Weights of a small mixture-of-experts language model, trained from scratch on English Wikipedia.
Experts: 48 experts in each of 11 layers, 2 picks a token, a softmax router.
Below are experts of layer 4 (counted from 0) of a mixture-of-experts language model. Rows are named router (the router's row for the expert), gate (a neuron's input weights, with its number), up (a neuron's input weights, with its number) and show model dimensions 0-95. Each number is 128 + 32 x the weight over its row's rms, rounded and kept within 0 to 255.
After each expert's rows: "mostly gets" lists some tokens that are sent to it at least half of the time; "gets" lists some tokens that make up at least twice as much of what it gets as of all text. This comes from a sample of Wikipedia text that the model never trained on. Tokens count by the router's weight.

# expert 28
router [143 125 129  99  82  63 141  83  84 190  97 140 152 126 144 197 141 179 124 108 121 141 186 176 137 109 129 120 101 112 191 102 104 103  93  91 190 153 137 136 129 159 158 115  89 170 108 145 154 121 178 133 124 151 127 143 124 117 139 174 149  90 158 163  96  92 165 140 101 146 187 159 100 171 153 124  79  80 134 123 112 107 134 182 122 168  82 125  80  69  76 159 126 170 136 117]
gate10 [ 87 128 141 137 141  98 123 103  91 102 125 218 137  91 150 101  67  98  66 148  98 157 116 160 105 129 120 132 139 164 157 187 169 120 129 129  87 153 155 130 101 106  97 127 115 132 131 110 127 117 125 150 186 112 149 160 155 119 140 108 144 146 156  94 171 124 128 121  79 124 138 155 122 104 162 169 102 179 128  72 113 129 138 112  74  38 173 156 215 131 147  37 140 153 113 132]
up10 [135 111  95 113  89 143  89 166  93 117  71  89 124  60 136 101 167  75 137 111 106 107 163 110 147 102 146  95 117 131 124 124 147  42 102 119 192 105 123 112 191 156 109 144 199 107 126  74 100 129 186 151 128 168 143 131 167 143 109 120 148 171  50 128 135 128 151 162 149 119 107 142 160 135 150 143 119  70 139 164 169 114 100 121  76 111 125 152 197 137 159 152  84 119 164 151]
mostly gets: ", W", ", V", " in M", " von", " in V", " in T"
gets: "\n", "\n\n", ".", " ", "2", " T"

# expert 1
router [136 125 129 101  82  56 143  88  79 187  99 134 151 124 141 198 134 184 132 106 121 142 185 174 137 110 136 126 100 110 191 102 104  99  92  86 188 153 135 135 127 161 155 109  86 167 108 145 158 127 175 132 122 153 129 139 122 113 142 175 150  94 159 165  97  94 159 139 102 144 186 157 104 173 155 119  74  80 132 124 111 107 127 182 119 166  87 128  80  70  78 160 125 171 136 117]
gate9 [168  97 110  81 113 144  74 139  92  97 156 145  68  85 121  82 150  87 146 132 136 107 187  96  91 128 163 122  77 163 170 111 215 110 156 185 137  93 157 142 177 109 134 132 182 133 140 136 121 116 151 151 154 158 127 112 119  96 139 105 101 139  89  98 159  67 115 188 119 147 142 148  89 172 112  65 116 130 122 155 183 100  84 151 129 168 131 119 177  85 150 146 144 175 120 150]
up9 [181 145 101 178 107  98 134 131 122 117 150 132  88 116 127  94 108  89 123  72 128 148 166 167 157 157 176 137 125 203 101 146 173 149 142 119 115 116 132 120  99 183 204 116  90 115 117 122  95 157 121 123 110 171  91  88 170 186 128 114 155  98  85  93  97 109 183  63 140  88  70 181 133 141 184 151  99 132 188 155  71 112 126 129 152 128 120 158 106 147 117 172 153 130  93 104]
mostly gets: " and P", " and M", " and D", " and N", " and L", " on "
gets: " | ", " and", " ", ", ", "\n", " in "

# expert 30
router [145 123 133 100  83  64 144  88  82 184  94 137 149 123 144 198 149 182 118  99 124 145 188 176 134 118 130 133 104 116 201 109 103  96  95  90 192 152 136 129 124 154 157 115  88 160 102 143 156 122 177 130 124 149 123 134 114 113 145 174 157  96 166 164 102  83 170 144 102 137 193 146 109 167 148 125  76  84 139 121 118 106 127 166 118 167  84 128  84  68  78 158 132 180 138 130]
gate0 [ 90 136 114  96 117 145 103  92 126 145 117 126  58 162 122 107 144  89  49 150 117 143 138 169 155 163 149 143 191 115 138 132  46 166 137  81 158  87 142 157 154  95 147 133 175 117 118 132 143 109  92  82 139 129 170 162 144 152 100 156 113 124 166 136  88 109 139  63 110 135 134  73 117  89 156 109 150 156 191  74  91 135 186 117 148 140 125 119 129 109  79  41 150 113 135  88]
up0 [ 93 159 181 182 139 110  41 142 199 142 111 131 120 126 158 177 152 155  67 175 114 113 161  84 118 103  84 164 152 123 107  88 134 133  81  68 158 110  81  67 112 167 167 156 144  69 132  90 168  87 134  75 115 118  83 117  94 105 120 146 124 143 183  82 106  83 125 105  86  82 124 149 149 111 130 134 124 128 157 110 131 132  88 153 104 140 131 169  95 151 135  97 114 115 103 143]
mostly gets: " met", " | .", " joined", " into the", " joined the", " gave"
gets: "\n", " to", " to the", " with the", " and the", " from the"

# expert 4
router [143 123 129 101  90  59 138  83  79 189  99 141 149 128 149 195 137 182 132 108 126 143 187 181 137 107 130 129 101 113 191 101 102 104  94  88 192 154 136 134 125 158 162 112  88 171 107 146 156 129 173 136 123 154 124 144 121 115 139 176 152  89 158 162  92  88 164 139  98 142 183 157 105 165 150 124  81  78 134 114 112 103 131 178 125 164  86 121  82  71  79 160 123 169 139 113]
gate5 [ 59 159 134 136  60 154 168 165  95 121 196  60 104 148 115  84 125 129 154 198 149 161 129 115 144 118 118  79 116 176 144  94  84 169 182 125 169 152  84  85 134 122 127  94 123 136 114 152 109 152 114 104 139 144 107  92 167 103 121 174 188 132 147  98 105 155 106 118 130 154 128 141 178 170 152 156 119 120 130 150 129 134 154 174 179  69 145 129  93 124 112  72 168 102  81 170]
up5 [181 121 156 125 160 133 103 106 139 131 105 147 179 158 148 112 130  69 124 118  80 110 143 163 128  92 168 187 128 151 128 122 170  74 163 123 195  55 128 107 121 184 136 155  95 158 125 160 158  74 129  66  92 211 107 146  81 128 128 184 113 100 152 130 101  98 142 156 115 108  87 123 115 153 118 140 164 143 159 128 135 124 102 170 121 105  95 167  95  70 182  71 155 128 111 126]
mostly gets: ", c", " of C", " in C", " when he", ", U.", " and c"
gets: "1", " in", "12", " of", "10", ", the"

# expert 22
router [103 117 148  94 139  82 107 169  90 124 128  79 146  82 147 111 149 159  74 113 114 111 172 131 171  98 136 104 205 117 117 105 144 111 112  86 133  66 129  65 147 160 107 113 167  67 180 138 155  80 120  96 157 145 204 152 162  77 152 111 103 126 160 156  65 174 157 139 115  84 134 135  92 159 141  86  80 130 154  95 125 172 128 157 104 131 127 117 127  95 119 112 189 153 126  86]
gate1 [ 92 114 163 171 126 158 173 119 113 137 132 162 102 154  94 175  86 117 232 130  93 141 153 121 232  99 147 131  89 129 125 127 127 123 126 141 161 116 141 137 124 169 100 154 108  85 124 127 114  80 124 172 110  87 136 128  93 123 130  73 149 120 131  99 105 146 123 130 176 204  87 154 151 146 147 149 123  82 102 137 167  75 128  94 119 131 108 165 101 101 216 146 141 154 184 134]
up1 [165 108 101 136 127 152 136 121 114  70 108 126 135 144 203  96 139 178  91 164 166 174 103 144  75 119 169 147 168 125 160 138 108  73 131 125 159 149 139  88  79 126 134  78  92 122 121 120  80 141 143 179 119 124  73 131 126 129 170 113 147 163  81 156  96 103  91 123  53  78 162 159 136 138 122 125 183 154 110 103 135 129 175 151 153 150 159 175  98  84 108  86  85 150 199  98]
mostly gets: " (", " | ", "; ", ": ", ") | ", " |  | "
gets: " | ", " (", "; ", ", ", " ", ") | "

# expert 27
router [132 122 134  98  76  63 142  86  82 188 100 135 149 122 149 200 135 186 135 108 120 137 188 179 137 105 129 127  93 108 186 101 102 104  96  88 191 152 138 138 126 156 160 109  89 166 103 146 155 121 173 135 124 153 123 139 119 117 139 178 149  86 165 161  96  95 158 136 104 140 192 156 103 170 156 121  83  80 132 123 112 102 135 173 119 166  84 129  82  69  78 162 125 162 139 113]
gate1 [151  79 159 149 111  84  95 161 126  86 168  81  67 148  98 152 138 162  91 129 131 147 138  84 106  98 128 131  76 133 121 189  95 137 154 113 127 137 158 168  97 106 112 108 140 108 119 136 128 101 110 152 159 133 129 135 138  97  85 133 102 170 148  67  93 146 110  96  97 156  74  83 102  71 151  98 212 111 154 149 145  83 115 163 147  99 122 126 130 123 118  37  78  75 178 164]
up1 [133 143  78  97 106 170 142  68 144 138 140 161 130 110 177 130 161 105 161 114 128 148 135 107 194 142 178 148 170 152  98 106 145  79 126 108 115  52  95 116 151 126 138 108 178 174 176 113 182 179  81 124  92 153 188 146 122 139  95 140 180 122 143 127 146  82  95 173 159 181 109 148 128 147 120 154  67 151  88  81 146 154 191 110  94 165 151  85 106 138 108 149 146 134 105  94]
mostly gets: " go", " that she", " us", " Andy", " Lee", "i K"
gets: "2", "5", "3", "4", " that", "7"

# expert 25
router [142 172  68 180 171 132  82 140 160 133 124  95  58 148  73 129  89 112  75 141 202 102 142 119 173 166 125 150 165 141  85 139 116 124 154 153 135 155 151 174 175 132 118  74 140 107 128 149 147 176 102 162  87 113 105  88 154 135 105 141  92 101 116  90 115 121 107 143 106 164 125 119 195  45  98 190 152 121 110 141 162 118 156 141 140 138 169 102 139 186 134 142 140 120 175 158]
gate0 [129 109  98 164 122 176 135 111  75  94 185 170  94 139 146 143  80  62 141 122 173 113 150 141 113 146 127 139  98  87 154 167 146 112 130  54  80 166 101  88 150 150  97  90 171 125 159 158 121 218 139 144 208 140 135 103  96 118  98 103 130 130 150 140  74 132 142 121 132 171 178 117 163 143 128 134  92 140  80 109 179 140 124 117 153  72 153  81 146 116 118 114 168 125 176  90]
up0 [ 65 102 139 107 108  91  72 160 151 159 118 106 195  80 109 137 119 117 133 123 125 152 116 166 199 124 143 109 172 152 137 167 155 102 150 129 104 124 149 182 210 121 132 112 113 158 195  86 113 144 149 172  83 162 117 198 129 109  76  75 156 138  99 173  87 118 139  94 102  84 160 131  71 164 107 122 112 174 132 116 129 116 168 158 152 116 106 154 104 104 180 120 111 106 111 162]
mostly gets: " first", " its", " three", " their", " other", " one"
gets: " two", " his", " of the", " the", " other", " first"

# expert 13
router [154  77 146 138 118 175 152  81 157 131 118 100 164 108 120 135 125 141  76  88  92  60 101 134 105 161  97 143 198  95 136  88  86  95 102 150 123 147 184  65 116 171  75  50 127 171  45  99 145 163 146 130 138 113  86 113 114 125 118 101 170  84 108 114 128 126 134 113 168  97 160 140 157 151 102 148 130 139 173 124 160 147 133 128 176 183  90 123  93 158 158 113 100 124 102  95]
gate1 [132  98  66 105  95  98  89 111  85  42 166 180  97 105  98 175 131 130  99 178 138 109 125 136 136 130 106  52 166 122  99  64 135 190 133 153 170 126 167 110 100 189  98 132 100 118  92  80 114 150 107  77 165 112 116 102 109  98 134 121 168 124 110 111 176 158 126 152 114 129 136 170 146 146 132 135 100  95  92 160 144 205 166 106 127 103  85 156 113 137 103  79 157 110 136 139]
up1 [181 115 170 138  88 136 152  91 108 121 115 100 138 113 160 172 159 144 159  88 178 104 109  25 131 114 164 164  71 130 112 128 133 109 101 152 109 101 134 119 134 146 133 152 129  84 107 181 185 152 129 210  94  99 110 172 197 163  98 150 120 115 118  95 166 149 128 107 178 102 100 150 154 139 127 130 101 136  73  80 155 149 104 183 145 110 116 138 123 168  65 105  74 124 139 121]
mostly gets: "- S", "- D", "- C", "- B", "- P", "- L"
gets: "-", "- ", "==", "|", "===", "="

# expert 33
router [137 120 129  97  86  65 145  86  80 189 100 136 152 124 148 201 140 181 126 110 114 144 182 179 135 111 131 125  98 111 193 107 105 100  93  89 194 154 140 134 123 156 156 106  93 167 107 148 154 123 176 139 122 151 121 142 116 116 137 175 151  94 161 164  98  85 161 137 102 144 184 154 100 169 150 117  76  80 134 117 108 108 134 175 121 167  79 127  82  68  79 161 121 171 135 120]
gate4 [107  78 105 130 126 188 105 134  96 122 120  98 186  96 166  63 172 128 175 152 147 146  60 113  73 138 175 151 154 159 171 106 120 100 118 169 155  90 162 155  91  91 128 142 166 112  80  79  66  86 132 103 171 116  97  98 136 146 154  82 150 122 141 127 165 169 106 161 153  93 117 107 160 104 163 145 134 155  94  92 163 119 144 151 134  75 151 169 159  92 120 131 156 139  90  70]
up4 [ 70 137 139 101 109 141 107  51 110  69 111 103 159 158 143  95 104 106 173 124 129 139 200 133 138 114 122 128 108 123 149 174 149  96  91  94 196 129 187 105 160  85 120 116 143 103 168 162 119 164  94 160 176 154  86 142 126 170  99 140 150 131  95 109 120 137 172 106  98 148  82  97  86  75 128 126  51 150 125 136  53 127 191 166 132 133 161 127 144 120 190 137 103 117 126 121]
mostly gets: " started", " worked", " take", " takes", " w", " wrote"
gets: ".", " K", "\n\n", " W", "0", " T"

# expert 3
router [171 190 159  87 125  96 124 136  83 138 112 121 165 151 100 123 133 156 123  86 118 147 132 127 157 109 173 121 109  99 163 102 104 162 103 115 165 123 125  61 161 147 107 122  92 173 168 139 136 119 158 143 175 117 134 189  92 100 100 209 122  75 160 167 125 150  64 112  97 153 213 146  95 129 149 100  82  87 165 145 111 101 139 157 137 136 124 157  99 138  92 160 123  90 151  46]
gate0 [149 109 122 102 153 108 140 140 164 113 168  85 110 121 136 100 114 112 192  73 174 118 126 160 121  91 101 132 118 101  81 117 124 126 163 117 204  85 118  87 129 128 104 195 124 108 138  98 143 134 114 184 175 128 149 162 194 101 138 127  68 120 173 184 124 122  91 147 113 106  76 174 108  75  96 136 120 161 109 147 151 188 162 142 195 147 127 119 104 177 163 153 128  55 141 135]
up0 [154 110 146 200 120 108 139 149 161 148  39 187  84 224 146 147  82  89 122  64 171 121 111 103 140 104 148 123 103 117 105 133  80 183 135 129 114 106 112 174 137 145 128 168 130 149 107  89  92 103 151 176 131 112 108 110 114 134  77 147 147 159 120 123 149 128 170 154 146  91 145 174  89  98 141 117 160  92  66 128 134 169 127  95 118 164 131 102 128 101 107 175 164 152  81 168]
mostly gets: " (", "\" (", "_{", "a (", " (M", "("
gets: " (", " (S", "(", " (C", "\" (", " (M"

# expert 12
router [ 61  81 139 160 154  92 133  75 162 134  72 184 162 145 152 124 125  87 112  85 107  70 123 150 100 107 148 150 155  97  92  98  94 115 117 129 183  78 138 140  94  74 149 125 119 155 156 142 116  84 150 138 127  69 129 165 137 192  94  90 106 108 159  71 130 120 135 153 104  63 126 129 150 163 114 167 104 135 173 120 116 116  90  66  81 157 135  69 167 107 120 152 119 172 131 151]
gate0 [ 99 100 107  95 145  95 163 157 122 138  38 141 141 128  99 154 173 157 124 106 125  99  76 191 108 103 112  58 177 161 107 137  99 105 158 117 173  95 131  93 214  95 119 169 147 102 124  89 146 105 192 134 108 105 132 135 145 108 119  99  84 144 188  86 126 146 102 135 138 114 127 137 167 135 133 125 118 133 132  66 164 133 146  67 135  82 142 109 152  77 131 109 100 154 179  73]
up0 [190 122 150  77 167 111 133 143  82 124 139 157  99 116 120 129 169 183  67 130 137  50 184 118  93 116  84 159 151  83  64 127 108 156 147 147  99 154 103 146 104 118 132 139 161 114 124 106 182 129  99 116  98 138 126 139 103 184 138  66 108 149 167 121 176 197 116 178 113 115 118 153 122 175 123  97 165 176 108  59 103 143  83 102 137 126  94 134  82 123  82 126 117 121 155 166]
mostly gets: "erbai", "osn", " Lar", " Ker", "Man", "adal"
gets: "a", "ar", "al", "i", "an", "s"

# expert 9
router [147 129  83 158  99 124 164 217 120 121 157 163 131 150 123 142 157 117 154 100  89 142 124  87 134 180 103  85  87 117 158 165 201 148 135  98 120  73 122 180 114 132  80 125 111 134 168  73  82 118 173  93 180 171 154 164 162 167 150 110 144 150 135 129 168 128 126  96 134  81  87  82 100 122 111 151 159 131  91  87 159 134 122  61 166 113  92 137 187 150 102 140 118 182 122 130]
gate5 [125  76  74 151 171 131 176 104 147  93 139 107 170 215 153 100 123  75  95  48  94 139 105 112 153 143  98 150  87 121 219 169 121 145 151 109 108 154 174 136 103 117 113 130 184 136  74  97 168 156 116 119 119 153 128 124 104 131  98 123 179  91 139 105 102 128 154  90 101 102 183 121 164 150 134  86 113 135 131 120  86 148  83  94 143 119 162 143 149 122 169 161  85 125 113 180]
up5 [108  70 124 160 138 115  92 117 131  87 104 148 111 108  93 158 142  89 138  78 177 184 132  79 128 105 125 115 187 133  78 113 126 133  89 138  75 151 130  95 122 209 139  89 153 146 113 131  76 151  69 150  70 119 108 184 144 141 111 104 108 102 155  76  92 184  94 147 160 105 125 138  88 162 119  75 116 132 147 144  81 112 131 133  93 160 100 163 107 132 155 140  94 205 100  90]
mostly gets: ".", ").", "s.", "\".", "er.", "es."
gets: ".", "s.", " by", ").", ", and", " with"

# expert 10
router [148 108 163 156 183  85 143  92 107 141 138 164 131 107 133 119 153 166 146 100 104 164 116 106 136 133  88 108 181 100 134 115  63  65 143 130  99  51 118  29 145 150 126 167 129 175  90 101  54 133 175  95 142 147 128  68 130 139 159 133 120 173  93 181 145 145  89 155  79  83 132  92 114 131 107  98 123 112 153 105 108 157  95 167 100 122 140 132 126  87 102 139 147  81 147  91]
gate0 [159  94  82 123 172 105 117 112 141 131  95 194 136 117 125  96 100 124 140  80  87 140  97 145 138 173 179 135  99 161  98 113 179  67  72  86 103 152 166 107  92 157  89 119  97 125 101 111 113 107  83  97 118 163 161  65 118 129 182 103 142 186 157 117 186 122 101 111  91 100 111 155 180  91 134 144 123 163 129  52 137  95 113 160 119 123  96  83 165 120 129  94 191 145 109 108]
up0 [120 184  82 124 136 151 162 101 195 142 170  88 172 175 115 155 174  82 153 127 106  99  81 113 137 136  68 139 128 149 176 154 138 106 118 126 167 111 140  91 161 117 193 142  78 126 120  98  95 150 122 175  98 162 184 137 143  23 126 103 151  78  87 121  90 108  95 124 188 156  90  80 101 149 143 149 155 112 126 118 116 146 133 148 113 172 167 122 112 105 168 141 132 124 155 102]
mostly gets: " |", " |  |", ";", ") |", " | C", "|"
gets: " |", ";", ":", "-", "|", " |  |"

# expert 18
router [134 123 130  97  83  59 143  85  81 190 101 136 153 125 147 194 140 183 127 114 122 142 183 174 137 109 130 125 103 110 192 101  98 100  94  90 194 157 133 135 126 159 159 110  89 169 109 142 157 125 175 134 119 149 125 146 124 118 139 173 154  95 162 161  95  92 162 136 101 146 183 153 105 171 152 122  80  79 132 122 111 104 135 181 120 165  80 121  80  64  76 160 125 168 141 113]
gate9 [ 86  94 127 125 185 160 172 150 139  98 187 160  96 121 126  93  65 146 127 124 124 235 112  79 128 115 115 133 146 120 124 104 146  93 177 136  46 119  97 136 107 126 168 142 129 131 102  99 140 169 135 134  89  87 196  84 120 136 111 150 100 143 120 151 149 142 138  84 174 113  81 133 102 180 174 129 137 182  95  97 119  93 133 131  91  78  91 171 147 129  95 112 148  98 171 147]
up9 [168 109 168 156 126 176 175 145 176 139 135  59 139 174 128 112 140  89 117  72 154 114 101 117 114 115 131 107 154 134  83 166  98 108  75  46  88  89  93 146 146 118 186 162 134 112 154 179 170 141 102 110 134 158 117  97 125 174 120 105 120 164 152 121 110 120 178 139  99  98 111 141 151  87 118 136 110  81 181 168 147 136 127 200 178 154 121  86 179 117 127  86  90 127  87  92]
mostly gets: " g", ", G", ", E", " are", ", S", " was"
gets: "\n", " was", " is", ",", " | ", " G"

# expert 26
router [143 129 127  97  77  57 146  83  84 197 101 124 145 138 141 198 136 172 126 112 119 140 180 177 136 116 137 112  96 114 188 107 103 103  96  85 183 155 130 133 128 161 165 117  92 170 103 148 158 121 175 142 126 156 127 132 125 119 142 168 148  94 158 159  87  96 152 137  97 150 185 157  98 169 146 116  79  80 141 125 112 103 135 176 116 171  77 127  76  74  68 160 123 169 129 113]
gate0 [135 163 137  90  92 125 101 134 106 117 131  83 129 101 152  93 222 147 163 142 112  98 131 156 114  83 124 163 147 162 212 148 161 115 119 144 129 153 126 120 113  77  85 149 116 118 146 109 163 128 158  77 134  97 117 109 164  98 112 160  98 203  85 132 111 167  66 115 163 211 118 179 105 153 152 158 129 139 151  84  89 124 128 113 117 145 129 125 159 135 148  62  65 156 133  81]
up0 [141  70 157  89 137 115 158 107  52 116  98 102 107 108 148 120 126  94 141 127 138 163 114  82 129 112 133 154 141 105 167  82  95 125  48 121 160  78  87 136 197  62 185 144 137 121 160  90 167 132 164 128 138 118 118 145  52 135 147  66 117 112 107  91 137 141 118 143  52 100 132  95 148 122 124 162 117 144 162 118 116 132 145 138 131 153 140  90 104  93  64  95 150 178  91 174]
mostly gets: " e", " play", " x", " | DF", " z", "- Kingdom: Animalia"
gets: "| ", "\n\n", " |  | ", "9", "10", " In "

# expert 19
router [172 129 142  90  54  80 109  89  78 174 102 127 136 125 180 183 158 165 143 111 151 147 176 177 127 110 138 165  92 108 192 101 105  85 113  91 174 129 125 126 122 164 158 140  91 164 119 138 140 119 134 116 132 167 125 162  95 118 139 202 158 102 146 136 100 101 138 142 154 128 189 174 130 155 171 123 105  78 147 132 110  86 119 191  91 152 100 120  90  82  64 158 104 168 126 139]
gate0 [158 144 136 128 107 128  73 110 125  48 109 118  73 160 173 120 146  75  62 122 146 158  87 112  92  93 126  69 112 125 135 167 151 151  88 137 106 146 115 114 133  94 181  52 134 108 150  70  96 115 135 126 215 194 140 146 106 121 142 134 112 191 129 139 128 144 108 134 190 170 148 112 182 126 140 110 119 186 138 142  87 176 135 126 130 146 115 142 125 101 135  71 160  93 129 138]
up0 [112 121 135 109 155  78 145 162 170  95 134  88 175 181 113 131 101  99  96 135  99 153 113 120 124 112 115 141 133 106 119 144 128 151 144  93 153 187 192  72 113 101 171  68 135 104 123  86  57  97 130  78  75 124 108 107 207  48 105 193 127 113 114 109 131 157 192  96  87 141  92 109 115  96  82 135 107  99  95 174 178 159 157 137 131 134 107 163 147 141 114 125 110 135 127 142]
mostly gets: " ser", "umbent", " Officer", " D.", "olar", " Allen"
gets: "in", "ar", "l", "el", "en", "an"

# expert 43
router [101 176 121  77 164 168 134 104 147  87 103 132 168 173 165  98 174 102  65 109 200 139 149 131 175 163 120 115 124 121 162  92  98 112 116  99  84  49 167 167 154  61 131 165  89 111 107 164 149 171 135  84 107 126  88 104  99 115 124  97  95 138 103  92 158 168 151 140 112  92 173 129 103 122 171 101 194  98 161  84  86 143 147 112 101 141 114 160  96 159 119 117 114 150 131 129]
gate1 [ 96 125 120 129 151 216 133 121 185 168 142 101 124 162 164 143 188 125 150 119 154 147 134 113 110 116 201  94 149 108  99  80  81 135 139 144 196 136 167 139 157 127 134 119 138  47 101 118 116 114 110 147 112  67 153  88 146  92 165 136 115 174 136 156 176 123  74 106 115 177 126 128 104 117 167 123 117  96 161  51 153  92  95 108 134  86 126 139 101 131 171 131 157  62  99 154]
up1 [ 51 165 171 122 117 127 102 157  85 191  49 105 128 144  89  94 145 145 171  73 122 121 162 209 130 162 149 144 143 128 117 173 104  91 102  91 103 159 150 144 134  72 139  96 132 157 157  71 121 130 126 121 119 129 151 153  96  94 129 185 138 195  82 157 149 163  82  91 119  91 122 107 122  59 139 125  89 129 147 165 148 172 156 142 140 132 173 109 150 121 139  87  93 133 141 117]
mostly gets: "1", "2", "3", "0", "4", "8"
gets: "1", "2", "3", "0", "4", "5"

# expert 35
router [106 129 171 131 118 198 143 138 112 135 144 150 134  75 130 113  96  70 152 167 148 142 120 122 140 138  99 181  92  91 182 119 151 155  88 153 123 113 154  93  89 131 125  87 164 100 161 123  83 126  91 181 141  88  99 176  76 107 171 113  93 128  99 130 190 174 148 122 193  91 111 141  90 123 141  76 145 173 143 184  99 116  98 186  99 116 182 150  81 156 109 146 166  99 134 161]
gate0 [148 119 125 112 107 177 120 116 132  94 148 149 122 157 133 125 120 151 145 195 189 130  91  89 126 148 116 102 104 101 171  72  98 166 141 162  86 153 108 134 144 160  86 139 142 125  87 111 168 111 148 166 137 178  98 134 100 156  92 143  51 164 152 115 165 151 140 135  79 129 160  96  66 146 131 127 149  90 151 156  69 132 161  98 103 147 140 151 167  95 129 122 212  53 179 184]
up0 [129 159 130 166 144 158 140 151 162 155 116 154 124 110 168 147 168  98  99 134 183 146  92 102 133 121 159 174  75 102 138 110 165 182 182  78 134 170 127 128  80 102  66 184  75 172 151 123 224 144 116 113 153 151 138  83 145 138 136 128  95 118 173 128 102 139  85 180 162 136  85 126 137 114 173 120  81 114 119 132 165 132 140  78 147 135 165 100 136 163 101  83 122  95  99  64]
mostly gets: "is", "ation", "iation", "cess", "ions", "i"
gets: "is", "i", "s", "ic", "in", "an"

# expert 47
router [127 121 126  94  80  65 144  87  85 192  99 133 151 126 135 195 129 177 122 105 118 142 184 173 137 102 130 115 111 109 191  99 104 105  96  84 188 150 132 140 127 154 155 112  84 165 102 150 164 129 172 129 125 140 119 147 122 121 139 182 156  94 154 164  97  84 166 139 103 147 189 164 112 173 148 128  70  77 130 123 105  99 133 171 121 168  80 117  86  66  78 158 127 166 137 119]
gate5 [141 148 119 152 140 193 135 177 151  99 120 136 111 146 134  76 137  74 170 140 115 106  82  95 123 167 142 145 117 106 102  96 134 130 135  51 115 113 105  83 135 106  94  92 132 112 143 117 112 158 131 109  64 124  51 154 116 139  77 170 131 125 116 140 152 116  79 153 139 150 153 144 148  87 163 200  55 104  74  85 128 151  56  81 134  99 117  96 125  88 114  51 131 115 117 121]
up5 [115 121 139 126 100 116 104 114 104 114 141 115 135 183 214 100 119 132 111 112 105  86 167  86 108 121  98 126 108  76 105 172 108 154  65  86 151 128 156 139 149 140  91 178 103 169 169 103 144  98  41  73 127 142 117 115 116 135 115 160 103  82 103 121 138 148 151 182 145  98 152 128  86 116 111 189 119 101 110 107 120 209 169 143 148  79 101 119 121 115 206  81 115 107 164 102]
mostly gets: " re", " fl", " September ", " On ", "On ", "- R"
gets: "–", "\n\n", " R", " H", " J", " D"

# expert 17
router [165 141 151 183 105 130 137 141 129 134 144 166 143 185 164 109 142 159 206 205 122 176 135 139 159 153 146 179 144 132 125 189 148 178 121 202 153  78  77 125 121 145 111 166 112 102 109 110 154  76  85  54  87 142 182 112 133 163 135  76 131 170  93 140 153 152 154 146 114  83 121 111 160 100 168 160 127 114  86 144 118 137  94 127 146 133 137 114 189 132 154 133 128 147 160  91]
gate0 [ 91 139 108 179 166 130 138 167 139  72 147  99 141 181 128 121 158 144 111 170 166 137 143 140 174 141 181 118 141 122 163  86  93 106 149 129 121  94  94  53 146 158 158 119 110 152 196 127 121  66 131  86 150 109 172  94 152 148 110 140 161 118 118 135  86 171  69 112 114 130 111 135  63 150 132 145  89 217 110 139 149  96  71 129 142 144 132 119 172 124 108 100 205 138  84 112]
up0 [158 149 139  82  94  55 108 107 121 108  98 135 113  91  99 127 155  57 146 161 105  28 134 117 114 133 162 105 192  97 117 217 143 102 129 124 140 102 111 169  90  67  77 143 183 123 134 158  80 108 185  90 116 131 128 137 132 122 134  97 136 123 151  98 128 123 112 102 121 171 161 128 114 107 116 152 149 118  77 117 121 162  73 163 103 109 169 123 112 111 159  98  94 198 137 126]
mostly gets: " and", " of", " to", ", and", " for", "s,"
gets: ",", " of", " and", " to", " in", " for"

# expert 34
router [159 122  59 151 139  82 106 123 114  40 119 112  87 147 164 116 118 171 164 157 131 119 108 126 141 142 126 101 124 109 115 137 107  84 129 101 116 176 132  77  83 112 133 105 119 173 148  64  89 163  36 170 134 184  94 150 148 148 153 153  59 126 156 162 171 147 146 130  95 164 138 116 104 167 173  69 167 115  88 117 119 109  88 147 126 137 169  92 133 149 127 143  94  85 122 170]
gate5 [134 122 103 176 132  62 146 111  93  60 125 168 147 155  52 103  72 136 167 145 118 142  99 135 150 115 142 193  53 140 110 128 160 129 137 131 118 105 109 126 140 117  47 120 136 102  94  77 163 167 145 129 151  97 150 103 150 146 129 124 166 114  80 118 126 190 187 139 182 184 115  85  67 111 120 145  98 117 101 160 149 136  76 101  98  97 118 108  82 151 137 134  97 132 140 160]
up5 [128 119 129  97 150  94  96 164 106 114 148  99 103 146 125  95 127 129 180 134 187 144 100 141 151  97 102 164  98 122  98 115 140 111 157 120 139 121 168 148 112 155  86 140  59 128 167 114 106 169 166 112 147 212 102 116 171 139 120 121 102 120  80  51  69 199 107 106 120 110 137  80 115 119  94 161  82  93  97 117  53 141 107 183 145 110  90 109  96 108 177 156 170 148  77 115]
mostly gets: "ative", "ular", "ious", "ical", "ional", "ful"
gets: "ing", "ed", "ent", "ated", "ive", "ial"